config.toml
activation = "swiglu"
norm_place = "pre"
norm_eps = 1e-05
rope_fraction = 1.0
tie_embeddings = false
init_std_o = 0.0
beta1 = 0.9
grad_clip = 1.0
doc_mask = true
train_tokens = 613600000
Below are experts of layer 9 (counted from 0) of a mixture-of-experts language model. Rows are named router (the router's row for the expert), gate (a neuron's input weights, with its number), up (a neuron's input weights, with its number) and show model dimensions 384-511. Each number is 128 + 24 x the weight over its row's rms, rounded and kept within 0 to 255. Numbers have three digits each.
After each expert's rows: a language model's description of what the expert responds to. This comes from a sample of Wikipedia text that the model never trained on.

# expert 23
router:160113158097172116185155152130132143128126132119167089147121115160116134113160148153158144159129148138122153123189082134155107143140144149097140137118145170113114151136143113144070110164092129120130121084089182133111134142138117128081106131146129065128121162153118120133090150154124160086137102101131110089144125110161138101108098122143118141115112156132163130115105117107097174104108
gate0:110128149143159117123120155121125136117117170148169141155121080135139144093103076136135104115129096108106094091129142142100125187134109119143123134124103171123101129136168163169132135148149093115081078136095142122132100147110168147093114122080116097143153135131130127128081126132141132143123109113160139134120126071096133125119126143153143136097089139081232127134108091118131131135132
up0:096114098121138104132116115165149106126128121106153118136088135094150118163170114108143148096158123145098112164120116057121126130139144102137110112096129110148117152129097101120122118119109160128107111139113135138133060126177150132131158119106114131113128150128104097096108130084129143124167112120103113108107144120126122173106110147166133124150113088115129137144113154109117135136119
gate1:145160115107141134132129128181136167128131161112120115123136143147177109112139102151164134141142108142133102169127137078138154139110121091164149106156150128114125131099127111136136143096134140144098129124157115157136125123119139103114130115092153146103118135134121101120168114074090140127122109125138147132112139138136133106099159124151125096107122142166106111148165163111094145110118
up1:142169137126150112125107147148187183130133139129141117131117143125142125109146103139125111132181125122136112128139124143168139118132104097143147138139123133115084153126133152132126122112144156146109132157146158155116128135091138109096112137110129112152133155162096131133122123094105142107117112124156161153128138126143143083076137161120124106098130137185162108171135133103088151091107
Possessives and career nouns. Possessive determiners and the words after them in biographies, such as his, their, its, then career, season, first, -year.

# expert 53
router:177116110138132101164099090162125122134116113127140143120106128158159095125166126070158123126139071122105142136079139105137095138147128136129193169149135136156149136088082137126133128113167136099135150122088118178149125148108139138115158122107142119132161120155116125124140147132116108137133134124088124080119144118169108095099129128133131172139093108128159160114182123156150150118110
gate0:129181127159119139154139123120132106092147128119169151078138160128056123114162117160149123087127137116140117122131146104140146151109163106141066114133112103157101141136129116117113116126126158122150110141142129118063114101155123106130151121099131073130136141119119136106105068093169108117150120159155124117114086142106119150127154121101141064108115118131144162123125068152090088120129
up0:153168112111145100154138121106144122113124093103172135121117135137079101084193116132177091093152147114119112127147153075137122155130158113149076107121118115169133142158087117094126143126146166119145120141098165126091111107128073109109115130112105079122142126147099137117113112104170163130147120136127136135143096133130102145122135133110122095114110120134146166137154118165097139158141
gate1:131126110152129142142128126131115135055148138149110085140159120138148136143118138146135098153146133163109150122139107144092124141113101133134130111144104122152095164167133163110129134143141139135091123118102105107128156128141095103089096135134137116115114135117135103135159085144120096123154162144119105119113116113128154177149113139152152122142120137159144098105109178123137157095158
up1:099111145129128111124118134134118127183108118106153163147109124126119133128139133124112181140128136126165105106127128130144143088123144129119141136138130128095178087107128099129138114143086082123179132131120127124118123123113164180167129118168117154120134160117152173117113130120100142171078110084143122109163145177138156088135155103091137088141176132109129146155112100109062084155112
Table cell separators. Pipe separators between table cells, especially before a country column, plus commas in place names and infobox labels such as Country:.

# expert 42
router:093145108123151147174095110146147114154121135162130122145130088148103142129101176131118174163158133133135107096126143109120172112148128170166127115102105149143074135122147161148121088122123124170157129119113094109130088155136105118122157157117131133145098130115145134128074093139095166122101149097143132130122118123080097093122106145168119161130148144174124116151118155126109161106126
gate0:112126154138122145144107096124150100102115176150113160119117098106146128137133138118140154112134191134122125136116130100146120122132111170128158125092140111150100116153084135149129144141156084147172116179175141110150127125136132127171105144149130145114105135124122117101107136162067107107099136122111135171116109105087093133099130152112071148145077098117127094099153135118132127121106
up0:132154155117108093104152181139141132122120105129122108155174152119085129128159084103096130149129099150072126128124124127145114142103137132136147091193099108125147158157125128109174095128129118088113077139115146137125109123111106149133122145108124142121157139152164143096103133113143112118124155161053132105182176135131097123166123117157169133144145138138118171114135103084148120141129
gate1:090144132152133118148101172178116129124080106163108088115102102151147150128136172091123125087123093135100114109195184100145133132124090114106128105098122176167114123157139136142158101109134098113128133134101128151177116142092143131113171126085143105172138125134138135108088100145106137080112092106137098152111168154078116125126134111105065083120134131121157114135122144112145163107147
up1:100116093121151113117137155149160127135104151145133121134137109183156103160125151115125102107129123145087145101130121159141135166125130120130093141110141127124134127135124139146154135116150097174121083149137128096131139128129090154070136136148164163126118143122118141167177168127143116159121136125150141139138118114106126110166079127162114123125092114110117081100143163123112089103118
Military and engineering words. Word pieces in military, weapon and machinery contexts, such as gun(powder), bomb, ship, sab(ot)age, gar(ris)ons, d(rone).

# expert 17
router:159126122149118146088118151090117120164103150092139179109123177156120123083105137148162120153157130135109109136103110138164161133106120107073110126137152159127084159154123099087149118076089069127099130108108158157098114132113150086142120103104151142157138156152117140123166120134099101106119074104125126117079122131160159112149150110094152091117115082083138098091137178090155140149147
gate0:125113134137131118118174132107153093148142122144129091142168139142126149114132092123143135149088094126113091167152105137088100133122135121098115111115112135131137105165062150129168131127134148149092104119147139128076101132153156112102100129075147165110124129142147129083125149112120120112142104082112115172174130114140119148119149112180130102138102098131101105134160148099170139157137
up0:146156119082130128124109121126117136099115154150131131131085122090121126144145164112111131109159186130137158103097152160156122099132146138156141146169117144110160095099169115112111174125132099065181161113139121119145168106139109134153148105151104116148144106120125132188113151145157139142124160166145107099116146133117082156158098137082131168081162188121138159120112108157076118113110
gate1:144092100133107125142142151130124126125108109125151121110090116064166142177127212129138115150134168101132112121095111162144155159125119156104120102133084140154143122143148175111139100115113067146123121142120132134113059137133132124127088150166126126098117128123118148155125094123120094138130111129152141163128122070116142089085125119151083128118128137121153127136111122116118151127101
up1:117159126121144097107098124128106111114155171132122110150135103111089129104163113113104118123092101151126141096140152103087123097122119130174125135165129119087139115122149121132131147125140168114168127135157135100135176121141090141148146128107143133157123115087128125139130140120127171131158140091155132077170131175113104160155156161119178147107147137164116133122140137140134119133175
Coordinating conjunctions. Coordinators joining parallel words or phrases, mostly and, also or, slash, and the comma before and, such as industrial and gastronomical, Food and Drugs.

# expert 4
router:183096123109147087144128086109093083113136120111170155135117138157122165113131132145153160130134127145147096150132085105114059140137153111140114130154101108116137167115148090142153090165163158140084133082120148094116135110138107108090076123147128111110093157121109114118103119115133149135137104111122151118146136137170144156118167150125185121114109132120082148123086140148118150119136
gate0:132099098117124122152162112130121142118095124119155119131099096134140134140145087102147121120119110102093143120170125097113129096131091132154201155132113166149109130117118131163135097146140102173162087144138136116118131107131137125114155121178096104104101140165124152094111093128101134161099077129148126126103159102163134128157101107102100130163128088172099137122108152136101128121104
up0:112144170147094108105184112140107102122128125109125133120171143146109128191137143141140140130167143138102113145096105140162104118150156109115087143142105103058128134144176106119156163131099137094200166106126134114151128115103145123082164085105193125149125119066121123126121136158165106127099150137143115104115129146142121096106154136163138139108113120103127142107128079139140153139141
gate1:102113106156137109132137156162140155090139110148131160159134164144132132145132124088080109145162135127095084099103131113128141114098099139126164116092095107102153137104106138157101120141106145112133101139151121137128147107135161148096146082118132115122115121100138154130111152129100093111062147116145083126121134114150128131153135128107078119121168097152123134117112107139124198108193
up1:138074124116120117147091148187115111089129114100124153140119091111154126121140125135136147144136138145150102138108110122155123112145097137138141149134101107109153141152120144141129094126073177159128109107152102046089164068159112127124140089115105124143103148096097119127131137131132112118114096113092142138137154114139134151126141113127125102136129085138107166145116082121128164112122
Possessive and definite determiners. Determiners before a noun, mostly the, plus its, his, their, whose and possessive 's after names, as in Chile's first, its trains.

# expert 34
router:152123115115135111106120128190119088105146130162168148156132144163122145117128120149122190140146110104123076121112114129135081092146093104176147150150096147089134091141099130147135136162167124123117141133120157111116124139110120126096128124157136065163096169148095111129117131121090109140107139105124125130142151143153113102112158158109143106138066127165150117151120126131114124120132
gate0:117134124129141115149083174147137139161152151121137114138107119129139143122167154154141159114124185148147126068158124116136117126092134144089108135073150133111110148125090099160091116142085147137129126117125107147119103131174070144107152120115105080140108132108150086142112160144156115133199112131137102066146104129111121131117110140104133154126142099154156126112151131085126168153139
up0:134139133110135098106141165139096135137145093147152107155139119183117148144116141156128146106143184122142115091158160150151102125120113106126128128102122148119091114148113136172107119173069107120168114105107164141121107113136089153125170135123083102195114146103097139116114136166111081136145146170151108158193100149122133075121077130129139155155131125144139109140132145144125128107127
gate1:158100125121083100097091108134101086104102126132162169130122151151131113149095114138114142108112085117139128123122166144137090111166134095173119151159090086111111162133124066137153151148136144129144097097112159164109127111093124115125150153105088108160095144099096134098123091118081114120073148164094120130145141119103095114146127145111122152154151089130122092112165137136111159118116
up1:165078133122136131113117107132128124138105119102129125124091105126155082155154122128151138110125119113126123109139138108163094122135189084151153119142113087116129149133163074115141102169130173095126109094146175152121142071089157104112165117118122125141128115131119096128146066127127110153062099149101132118085141131113113115116090113117080157162155128160108125149159114157100133149101
Superlative and group phrases. The after one of or among, before superlatives or group words, e.g. one of the most active, the few large, other, various, main.

# expert 16
router:178137121111146101139116121129109084118111141154186143111114097155115081140106121112145159139138119155145118201127105145142070154173154124122151133136104111134122124082148124131120116092148130141143161080103169114094145137126118138098093151120176113098143145152084108092102149146110148108106105106099132122159113153151148152133165121095137135148090122121102132121137107127137131101121
gate0:131156125139148120137094151115175121135153165142128130132127110088097125116083134153126153139109118139140124151144121128132108168122130127168149105130159102131083143126138119144122154126129127131086123147167122128140098119157112153129153125131154114113148100115142134121147120105159132105134106101109151136150124109142065150134151150133152141150108111132127116080187120175154090138144
up0:127134122137132124170100115107147098114141167105131140103130132080087121094082121138158173139126126151144128138128111114183117138147138135145143141119146138157081153149140105130110120126131110144124103137133145112110092105124104182142147144102154150124108115114108117088145110101120131077101104109091126159164156156133082160132177121085146160150126093151106114112152124134130134130123
gate1:135111158093153122049169158125104137127115168122158142144115149112129124135115130131121159187161092121109141155122176104109150147148166121140141149129152176083154147118128123114126130103081136122140127123115144192102151122146120143118050140113145115094149144119115129132145126108106164118152091128122125126169101114133148119099160143104157140111089152116092164119100147140115118104169
up1:126111115142152129075123153095139139120121086162123152160153172114125138188131103086083115110164120113090122133130171130145123135133147142134168117115100149096179130138079116114136138113068087132165141072110103177145130164139108138105124151102146160110148138141126126113099142161102111116093116162103129112112113085129137133108155112129137097115134147115113099106141117152147160135101
The before institutions. The, and nationality or party adjectives, after prepositions before institutions, armies, universities and countries, e.g. served in the British Army, from the University.

# expert 31
router:099134098096144120122114147152128128145117119116109121100119150181122150117096103110133129113076087180135124141098117117168097134152154134148124124080126145124084142142111120117151103139125139133138155133115123141125126112125113165100183165068151166165124100118090140103143124083120108105109134153115114111151115159106112130116129132163135166142166127182188157123134128130104121109133
gate0:115076148114163107086117133130098172120077108124107107080169123129096097169156137139152098115134143118126141105103130121124152131135125123082165083111114128088123143118078155137155133092127098129122180114159104109092113141117103141147099101091095145124156138135144156112168141106122114149103177146124152144168103111130122129103130110120136168105118157124134107118122156136114125148122
up0:148080099112141094069142092117107188126095113109147085093176154153080118158139098130131090117136120138116142097113118137109154169135158131083163107122109126105115121149070151127148133125119069131144179110172129138093145125120116139110120135082093134119139103117142161126157130121125109171131127127150158138136117098139155113095128135138128138131074149122135117112146122125099160153119
gate1:136080146149089168143109176109117131116111092135102092155103097125077129106065097099105117121116139124070120136165125127160130124154116147083105135095134137160121155131129135175078103120164121134136106153093108146140130108105089107128135152116163104119109126100131083117114123134120126137121135156122110144150085140136129141159124126129129133157161122152141130120158171113133169132134
up1:151113155088122141128158110131131174207146136126152117139173136118138138119118132145103140171113150106104138120133140137114096141160131096141137107175138096097110127097162132112115150123151129084121163123156082131136116093136120156170084137125088099158097145148142110121129152177117140088190100110125131116090124131154148099082135129180118140154118119157110126136102149164117097143087
Place-name fragments. Beginnings and middle pieces of foreign place and personal names, e.g. Ale-pp-o, Barb-uda, Met-z, Kh-ujand, Ivory, Puerto.

# expert 60
router:115148130148145129110162132132148140115147140114143126130151136127109131161140196162119142106145118115125123126113117146094166122099104155117134150121099159149154116145140170146125135145143115125150104142098080111099118125094097149136115094127153122155133148093135164129161117103112075107140133152152147134176079115150157175132130123124122076111136148086124096083119159176134126128107
gate0:144162159154138110110144127077159124133135159065141124160153081134150122150104151145139107112160135124117154136156151166167123070135126182109137119120130097103098155131120120123085103152126141154130121113154087126134100126132116142106140174130081140160102133107089135166054102123108100099130139123158133131122144152113103105117085202140138110168118108120116116144121187158101166149096
up0:114070136141105151098083146143106109135115119128117143141099134114160160107121099103106140148121146130146139132156154115107119097184150072150094144125121140120139149123157142119156125136131129136120126140147155127126163134115134071103111101136140124161132130126140122166146114150142140104128075084157116078123143114094088138142098113111146112114143106203111109149146131141154099130158
gate1:124117117125127106110100170114071145091131140149103116147146137122144135125127140132150145113111122090129143121146144111104124167121117094133098129141090175106144188108158135149123134144140105137140149107145112103149113153131100150146124137144173107135122130071138122132093119149118073093174157115126155131087100099118118091135127180129130150106110110099118123154184148134090058145142
up1:136096154125106110155127133138120125141127145130121151081125147116127101148137146136101155099134141162066112133203116123162114121134089074197081140121101156131138139106134124098112125129140147154157138122115134152104137123142121149143115159090140093118127114121089103140178114137125117089121110114128089105160133112145152140150111124134151111132073081104149144152141129124108090151122
Mid-compound pieces, money. Inner pieces of compound words like hand(m)ade and sand(w)iched, and dollar amounts like $46,225 in prize tables.

# expert 54
router:131088157095170116158129114131110134161133158105065071118111120175112159140148131126144127106100084111142121112079125089132125127131139127157129113108125148152090089142094150137128142126154171156144136136092100162170137106112104144145106133131107151110153113123120129125125113070128163161115174172111156123171151161126140148115141108152139154097138116139157113135103112144142113121147
gate1:111155130100117142151112123178150160072125111087120164153111159118131092145158104138110171137182107116132112155129138116126140095110151133131143149141165117116134174070109158121175145141176116106125119148168160139116101173195101179102178137089115112132091141148116150112087119118130123099147131094138128115149106115157165076110121119126102153164137132135081155137122131097131119148128
up1:105160129131129106132150134100094119122110128102111148096139088114162121143064147120116115093145120082120131137103140123130102133106128113109148106105082106152138136106116119159141206115114148126132100128144134128115120168155097139142107122179101135172100116106125138146131130122135121119101174104122125167162140110189114168115107108132139143128145111157116171128101150130119116142118
gate2:127134093098109141076153091117132173132136089117133120074170139116115146176146128112101145130110123117124155149123108135127116160140123102110130156109147092168082138124132161112106095137128103113118138190139131138115137123133095142168134134135142101150078098115107142142137144122092152204138152115141135129140123112109145104130123144101112109161117116130126129087110129130058095115132
up2:115142137117114108131132081119146149130118113113105132107133106116145138179149137113124132105107115121098100140101114095120106148131156116120100152099178091158077096160115160084116110117125135147117170165122113142117114136118101121153106137085124139119094122125124143100095102109096169175114123137130160145139117125104157116093159125111131136157124124101139131145087154123071092104139
Romance-language name endings. Endings and pieces of Spanish, Portuguese and Italian words and names, such as Muse(o), Prem(io), G(omes), López, San Diego.

# expert 56
router:114118101098161117116086098134133134164139126160150099158103157136131122127120100118104124150117099121124133129140147079066111123153127152130116106119172110109104157136144127121145093151098127144105153099128128094129139097134125117139123120128105097199115136109077130089101124110106131168106137090108136096144101104121137072095132148101158139115102125135140099167103177142139148161163
gate1:138119129135082118142111139094126074155146119088135154157146151136107153139141111113136182165132092076148132143114096105137147117148138143134150145108136097185162152147138120113177105104135148100127112101127146149149136167110125142131170159131162110121177120102139104135153114100154101154105129090103101163151119119124111161117160128115132123085130118107135145069143110119126149139151
up1:119122140160115132138100137105146087142102138119152137143147124135126180128130100098139192150126094097148100089104102111109146133147120124162159142088153094177121145127099142125157123117122143129127108120105135126158131134121126145129155156150152088156136124097121135111116126118090124130116100073118099137145126115116120119090154131124124162080141112139149135099135141133101145133139
gate2:126132126119123119129124094074127120149137119127091147146129137095139114121126131150073131132133141128092104144097123122159130105125127170121137046158090187126162159156111145119096114135152148143112120121163119137112127161154127144112175124143102093138159129114114105141119143119140159095163108137171145175100105141183121164145110114130165150158128097112121124110141151084094133117113
up2:120098123154140144145101113136133128159144089155141132153125137105138112129164103148133110123139116120091128124141153097118121133130109106108119080143101136100106179146087127126154132143108131171113110123161107124152106126141123117102189103131073066172135139130099102149114122127088159106127144125172116164106103117153150118110093120109137160143129097145098099143115186098089141116102
Proper-name second words. Second words of team, school and organization names after The or a place, such as Football, Soccer, Sk(ating), Se(als), It.

# expert 20
router:117138111141148135127096127118123130164113141107131118153162132116119130156121113154128136139105121130138179103151098141128151129173127167088091136165155112133090100140162117161080132150088121131112139134148125079096156144128154133131104130114066080160111116135167166167072122187133175112143150117163132122149121103072132117131106124120132126107127145202136103110117115133132129124121
gate0:134128136155107109137141118135087124106169111141178150107122098121132153071122141128113136125115149117135121169118087102107109148110088140126109109072170171170113135132147146130109151116146110104130105162108125150080123124163094135126106128152113144126126123145071119184126138123113141133148099134121142150099127127137132097142101109110103162118137090091108149147146123164110165158115
up0:131127114071126121104130122121126121134116155179072151101141162158135100126098139116119110101151132161137143158106144145170119117102140138132192144136110160113166106134092129124170157118139096131149164097118183123157154125119141110121134114104204145133160104092133124090165144115160096175113152159107084126143126172145103132144136162170159114150120160098148151128119115116162102133135
gate1:097148151139088087118131116089139125162089112131107130132141126143123135118116122154160111116141125086110135119156100131183165138097164125170120161181130170104121159102129136137151133138092151119156133114141107108140062121162126108092118117132125075165102139109138147150145151162081107124110149109161149146148131109123135091146121147147140137098124104100136118122103141136090123149164
up1:107131148130108145091107152076156148113113111144094150134129120103162131087075153142116112118107131100125145133136139166212167194114108139119097141164153123135137127111128127142162141129068138137105133173141089104126091093160121125140106143109113073172123129119142160164145118160069116146116152102152140115152097094094116101128089150150105141092137099143087112131103121122099125138162
Event and action nouns. Head nouns after an article or adjective, especially sports outcomes and undertakings, such as win, loss, contract, decision, appearance.

# expert 10
router:136111144087087118116146134142108129112163101105162175146107108185140173101113133118167095164112128124178149105124152115160081093148108128143110173210103132109141144120169117151081096155151131119121121118138131092099157138114163096127152143164154141161121143088119109123146107155151146107101128153136119091108113119165125126111138163141149145141108127127096152165094148123124127084134
gate0:151139160115111107111116159157165094147148114132084132097105136142139120134118129124153157134110122134154100142127148102147155095162145077110110134114122102154106130124108094146184119091154167133137135118109132151120106141092140099135129130139077101127136141162111122064096151104124144128126078182133156140105140209146137141091104118132132102125083113164109081145105159136158080117077
up0:141148081109156099142142122124113155093113154098127144165159156160148136135132098143112123142156174140122173115150140124112133128095102166112147154135138121080110147113152158137119148158157114116119123105179139157115129166124149136101123108105138167162125144115144160126138098160137103115111134093174132142186094108119068136146167124124137111158134139103128121099138166118149164122119
gate1:112126147153113121104128148180105150094116135090127128136133138159136126138116120087151116114142124129116157122167142133119077129147125111090122147129136131129111126109139145150098147128153146150171154158113114095162132107117151122092159127141145142156164127107109135093113129159126101088088147104102135175134131122100120080172126151161126152142097050152133120144125144111127128134116
up1:129123151118113148120159113107112156083187145132108135174150154163135144141160160111094144154152126115092086067074172172137133103125123138106109152121113130130072108130109134131107158097124113135154065129137083110124127136069155107131133110165124161121140127157160156173081103140146139090114151129172144152145112080113142107125161108166154137119149125094111134112120125144138127164114
Descriptive noun-phrase openers. Articles, quantifiers and adjectives opening a descriptive phrase in biographies and music entries, e.g. a detective, most known, genre words like rock, death.

# expert 2
router:144111107127142101165139111116103065117163116117158115129116101122097148144174168125128118183149108147120135153151128115142066140190171136117131127137120119149118148136183105133121131159134128127122162075109165136102161114127128151109084159145135094113131146143099120106090128141139143099129117122110140087122154152140153153073174114100133167142137099159143137147104101145150180114124
gate0:141129145123139128082096090172167143092128164125128099126159221156135113117108098134102120109098126167139133131121141125150130132100158152121116111116158141115128155111092095109174158118159097119118080109114144116153096147156169147116136099102080144122147121127122141113176145108095157132164141185137090157147142127139135139128110155101133138163111151121128145102118132143128160123099
up0:144136116135135092150132086126127136122100132164150096122151170112115124127100057145141113127137119128130177141147102099111124122126125137131140146123127145146130140143107105140120101137121112149131135128121163121112131150106138139101126140143155164114107139129126125115157091132054145119109147117102121174146142148135119172130121107119135094124104118158148142088123119126105114114147
gate1:096142173152120140114136131117162106155111144110121129087189154108155118127112155108121096132127130147095103147097126142186107164125161110108143117116143157102092128138148108109135118116132118088121081124124155125102144108128112131165159153147174155074128127130125129121107124123143116118086126187156144143152072116145123121100144140138146141145105105097144153107112148176137147102148
up1:125130183127136142097099098134177119129156112148114098155121105114151156057156188131121141137143133082086105136115141136161119127123135104162159129131136132114106139157156142107173108159136125108104083135136144109112174086127163140125124140138109092094119129126119138137135081120123136124127116152134149113099119090150126117099106149134116092160118149128113131152143147177122126123146
Determiners before nouns. Articles and possessives opening a noun phrase in running prose, mostly the after prepositions, also his, their, 's, "The.

# expert 12
router:121123155104131131161113148122152145105113135107100119102122172117106115145125136119156123177107103173164139124080110117135105114182178124147066139106134101143081110131095114115140123115118161131163121165101124175110138140132144134094152157099096128065133102124114129059111142080155132123115137157123149162159092136131116093136126125144133131118113137164136129187114126123129131110112
gate1:112150154111144115145117160098105137129131093104119170112121081139131088143125096141132165098161150096139128137106139102129119156123122111153138112092142109119150195106105091139113158091134112151159128129126146124113103132100131170152158117145147125115157094146129106108122096135174157113132111106117091112143066149120136145135112102120144143088171103140133120109171129129138152104130
up1:113133169136136102145097159130141156116103122070101123114103083127117104124130123105129144095132147105127124125101131123158081131171114092102105128090169095136143151117134136138138137107148143119159142171122122132117132142079144153120184148136132123108163090142115107117111125138151149091135126128099138165150053138112152101111131122099132163110159119133118115146166144130129101114125
gate2:124113094121117106111115128144090129100150113099146140100104114097146130138115165110107118132105140132122112105139072128144172130125144132121113150120122082110118143149131117177172125132144172127132103108130140133097139140097135186123144086163118145115143071108145161120125118122154136154153109094096152144146151104133093116146073158102084116139131122146170121139133111148087157075066
up2:087117161147102117112099133160120119086120146109115115104090113112159157162101170119135131135094141122143113105140114150158150097127158118126112167124111081107117149148151139174143103138106173155142106145133102132111127113110159165089155095149100152113150087102115125100124083134155093109102128129110153165112147101109076112148102117106079140160142121133170106143106148137090155085051
Sports clubs and places. Place and club name pieces in football career tables, fixtures and place lists, such as New York, Acc(rington), Burnley, Kyoto.

# expert 40
router:129158142116145194093097100127083155095130163135109102102158117083080151117129125122101119097079143121110147111089146132103110083152127163139158142111151109175135095097144132144076113166100144140145137132124154132151059094136149136124151143141127124167128120116091105135123170111122102139127119104115124109121128132077129122132134166092104142133140124111158153113175175112122088150138
gate0:125096111121117165126150168106176131099148116131126132096167132131178094089156155102127124097131138180124133166120123123142157150122137105144111116125141147101118151142095126165129100089112091162140138114158128083120117136121131135107118172147130109159125145116168136100108131142144162113085156125119130153166089130154158155151164150092125174133108109109082110149152137081157118104148
up0:091118151133119154155098135151156119107179107124110115117131103124158114103151158096133112078113160139155150105112126103145105101156113103163149129089162114124121147133099132193131111092113107175126139140111155101122097113099111144093135162138139105167129126113127141095082144137140142100065139131100103124143130140149123142139153177112125168148105111130143117177134140100181109114120
gate1:166133120105069133087092113160185102125106167136116108117088078097146146126136107141129141162146148103116105099141131144157136170174078113088136162113143131129144116106101145139083101137127159199123198123144118140140084103121144150106146157179119092117122160102153121117102121102109144169134141082130120169121156119106157141103081127104109136102127085164084138113130142112126134134153
up1:131157112116116065081118153140151167123126146117111103142126111112160083126108097150134126089126132095128171131085119116066117161109154107147095100130119124141110153082094133113120176156143147150100164091101132144124127124127141119151131121128078132117181126113154162158178150125113105088126107153137107151142117133107135116130135111133146163140161124179151142105131132129109138150106
Name-initial capital pieces. Single capital letters or first pieces of surnames and place names after given names or de, Saint, e.g. Jean-Michel, McK, John M.

# expert 18
router:132133137125123143110097143140119137173147118131107130134145136150140155129129113162121107099085093148132128129145102128129128120116107135073110112134161071107132130176161160150140134148119171138155116161129063094162110119126089133157143122098151093161116098108121119121133095158112136140169156119167115148163133120117125109139145133145130094106119146140140099139122123152157138145118
gate0:115111125131115138058178129099113116118146123138114142109189108090101125131126132115092114101142163126081109118150139133116139135117162124125109157115131125119163132138176129162125103102105076134124120137154127088126147102108092089116135169110149137086113116115090131161165157143124102126101133121149148110136106130118095147146117101104111120101174116101107158056079111133126135144116
up0:159132099099110137174138107146144113152135099111096106118099126156144113143133152125106119143182165146116074129118144115143073128166136108148165126131147115063127101131072112125147158121132122146134141106145158173155115170130137152126104143135106148130147120168141132118089134120159181151128137100093127122076140110144155109113116158152125126157111117140121143166146101142128133159157
gate1:095122177139149146138120122153157143104101129173129140128126159137130114098130144139169117171137097133154117126105091133134159146100102137137095144140085158178135124120163150171101097122138137148152130114112130077110122127113140121131165106147147124164121114120144118168144089142094125117102098140135161171118161116139129101119125145189166134128125114167134084153121154112136133116120
up1:146142122161104123134138141115108141119124172082129111160140101151115132148132115142116155109150149134117133105161144123107154110180146119157140139107179125083130136100137131106138149118092129106068133143114136131149133124139101168133129106109101134134142152127121107085116180078139127137135164125113089114187079126082151129130151097104130123106132104087111159098146161143085094151148
Unit abbreviations, single letters. Lone letters and measurement units after numbers, such as m, km, ft, plus odd single-letter pieces in species or plant names.

# expert 24
router:171107110111138114147121124118119154065131181098151168179119150108137135133120139126130114155109144146131157115126099116169076136139111140126141174156130127126126107146129138172102151152121152147111119101106116094091156135127131136111077104167121118123131133156095115137097094160100148098114116079149116074171123107122141170077145116115128120136155106138126139097093085146119189097118
gate0:140105158148124120158141129159110131118136145123151118151155081105144130147104149109119137119167139108104108077131159106124164143135110104101114175099146117096093118162149130138137161159135118142147109142098164123120112119094152133133113145155053118134118155129119158142072125136109126145106153191168127122133085066123121152147129128138096153153149153082070127182105083131112147125047
up0:155115148124127084113174139137112135137117122105117117124170103161143098107130076134120156092138148134103109149154110106199167122059143123142092097143096148173089127164084104113149069114122128129114118098140162124107131110146059093099171170135115138141102137171132124092131125111133163115148160135114140155148164145106076149120144144113150143138110138172159143127083176105096136101124
gate1:138108160119123140106169134083163140156119159130128142155139140106116113151142045103202123123084163123125116123155050114108136126086170094126135099107107115079117100129104133130127179129106126128140121105115145121114084190163131134128130145133148110137110162135128143158097121103134121163150128146180152124122150100156141139141085156114162109123117176076139131088122107135144162126086
up1:139092176124128141132135129093174136115101135100137135150147117109095086127099052086198129148117146114120109136120093097127146124135157114183140104131151108079073128118096133115097148114087156142106118079154137096102094158158155063120137120172161120147096127148127100144113109105109141121128108120152144127109166093120094153126103113153185125113148131150124129089140117144133144114090
Articles and determiners. Articles and possessive determiners starting a noun phrase after prepositions, such as a, the, an, his, another, their, in "killed in a".

# expert 19
router:164108141095128125159129143130114154160115143144147133099122097088146110082114146125147201112156091111176124145167115150133141128129108130118129114110121155122139158137142145121132085079188087119120128124127097105111192121129087109128133115097078130113116144157178105143167132100144127178141101111130165127138101101140126128168072130140141119098105097128113122114134134129161166154123
gate0:151123102209124151126085075108134134134112122080116171115163189126130160137139147118110105130149091119134154155113147085146130129126117141091110131101136129158158150120142157149157124142121093098101170147119108128112133132134145140149101118115151141124096149109163105149083115180132138114154110115120141052105108128184167157057140095126104139138145129172098094109126205096123137117140
up0:105120156093134135123195149148138112150147156148142137154084088132124126123132134146139170142117130131129065134100091161124183134100099123166143141135161153100100119158119111106080129137094147119159114112126132103132119136116143097142143134140133123138150166125149144134114109073122118109121156138142118147095168112095132115177107134108142110105119135109147120119105066119123114154114
gate1:118136063162113148136094133167143092087165114090088107085140135133168136133146143119095111086106139115116131161129121092091099153156174159159121153101161087134117140168109139138164158137106135109134156102113059165136129099126088169131138086107113151123165109131157142100121125147124122118128139098174099124097140090118120081115114110109102133160150138154161085142139148099123147112182
up1:119106082123138092111114162185130080111141077133106068126110132144151114126130133151129149089152139098132107157139138089117104146119149127142126106138127090161093153159140113125151118124107125128134122102131107143159114101126093133113167135135104106145131130147135125135155103176120165132092128102181132144096143116108077070115096139140083118131153107148151093138123151124137167118176
Colons before lists. Colons and dashes ending a label or introducing a list or quote, e.g. "Most yellow cards:", "For example:", "recalled:", "including".

# expert 41
router:161129126139184138127101112136102130156124111155120160174129109093129125109131098156114164143151161171143083148133108114169161165082112123102112104127151162158116139131104123112091132130108120082089113095169133166105108109136115132118139121132155119127132157136200176153154139117120154176177071106143108107101143084179124157119128133146141125127138083159127081101105136115148122124139
gate0:121179152159142138137112133123125121169115154135146103157120102112108161098133137188127161149128182135143129112121154134144144123107138167111130099096107163122104120119127104141109124134152115118114110133184150098126122133099172119108119138140143138123072140134113116148120098120127141157140145109178116151127119089141118131138144110124178106135129106176117133118108145154126127085121
up0:149135101122161144102123144124134153122160121152112156119111126128162123121137087102107076079093122120143136150159089167110118130140120108117136116167170103130151126134109150149126141143099153148127137126070114143149129090149073142166138121113083121133179122150101156133140146111150118132110107095084138127115128152114119097106099153102100120136158123081140131133146108125137149133146
gate1:134109126116129110113088121132150152109158105138145078176140138122110088119167112125099167110136135123124147115139132118122168127141107152106125136124143141121135131139110120179169107122117114126129106149146162121133136176118123151095131103161130108119116138112157124122153123136103120133134128139175142154108081098145129122154126143163127138170112129113109129135087182128120118118108
up1:115165123118112128166178125087114124124092154128114149137115142119117136181108153142153103147151148149157128129075106133123101131136148169128128133150152137117146118146143154103153146142170106104142190114162140140134136139127145128129110161133112140153110106098120134110142168131132091138142168140144135110125156127129115104120166160077139068131122155118178112108130101154161146158147
Clause-ending commas. Commas ending introductory phrases or clauses, often attached to the word before, such as However, season, Scotland, and quote-closing ",.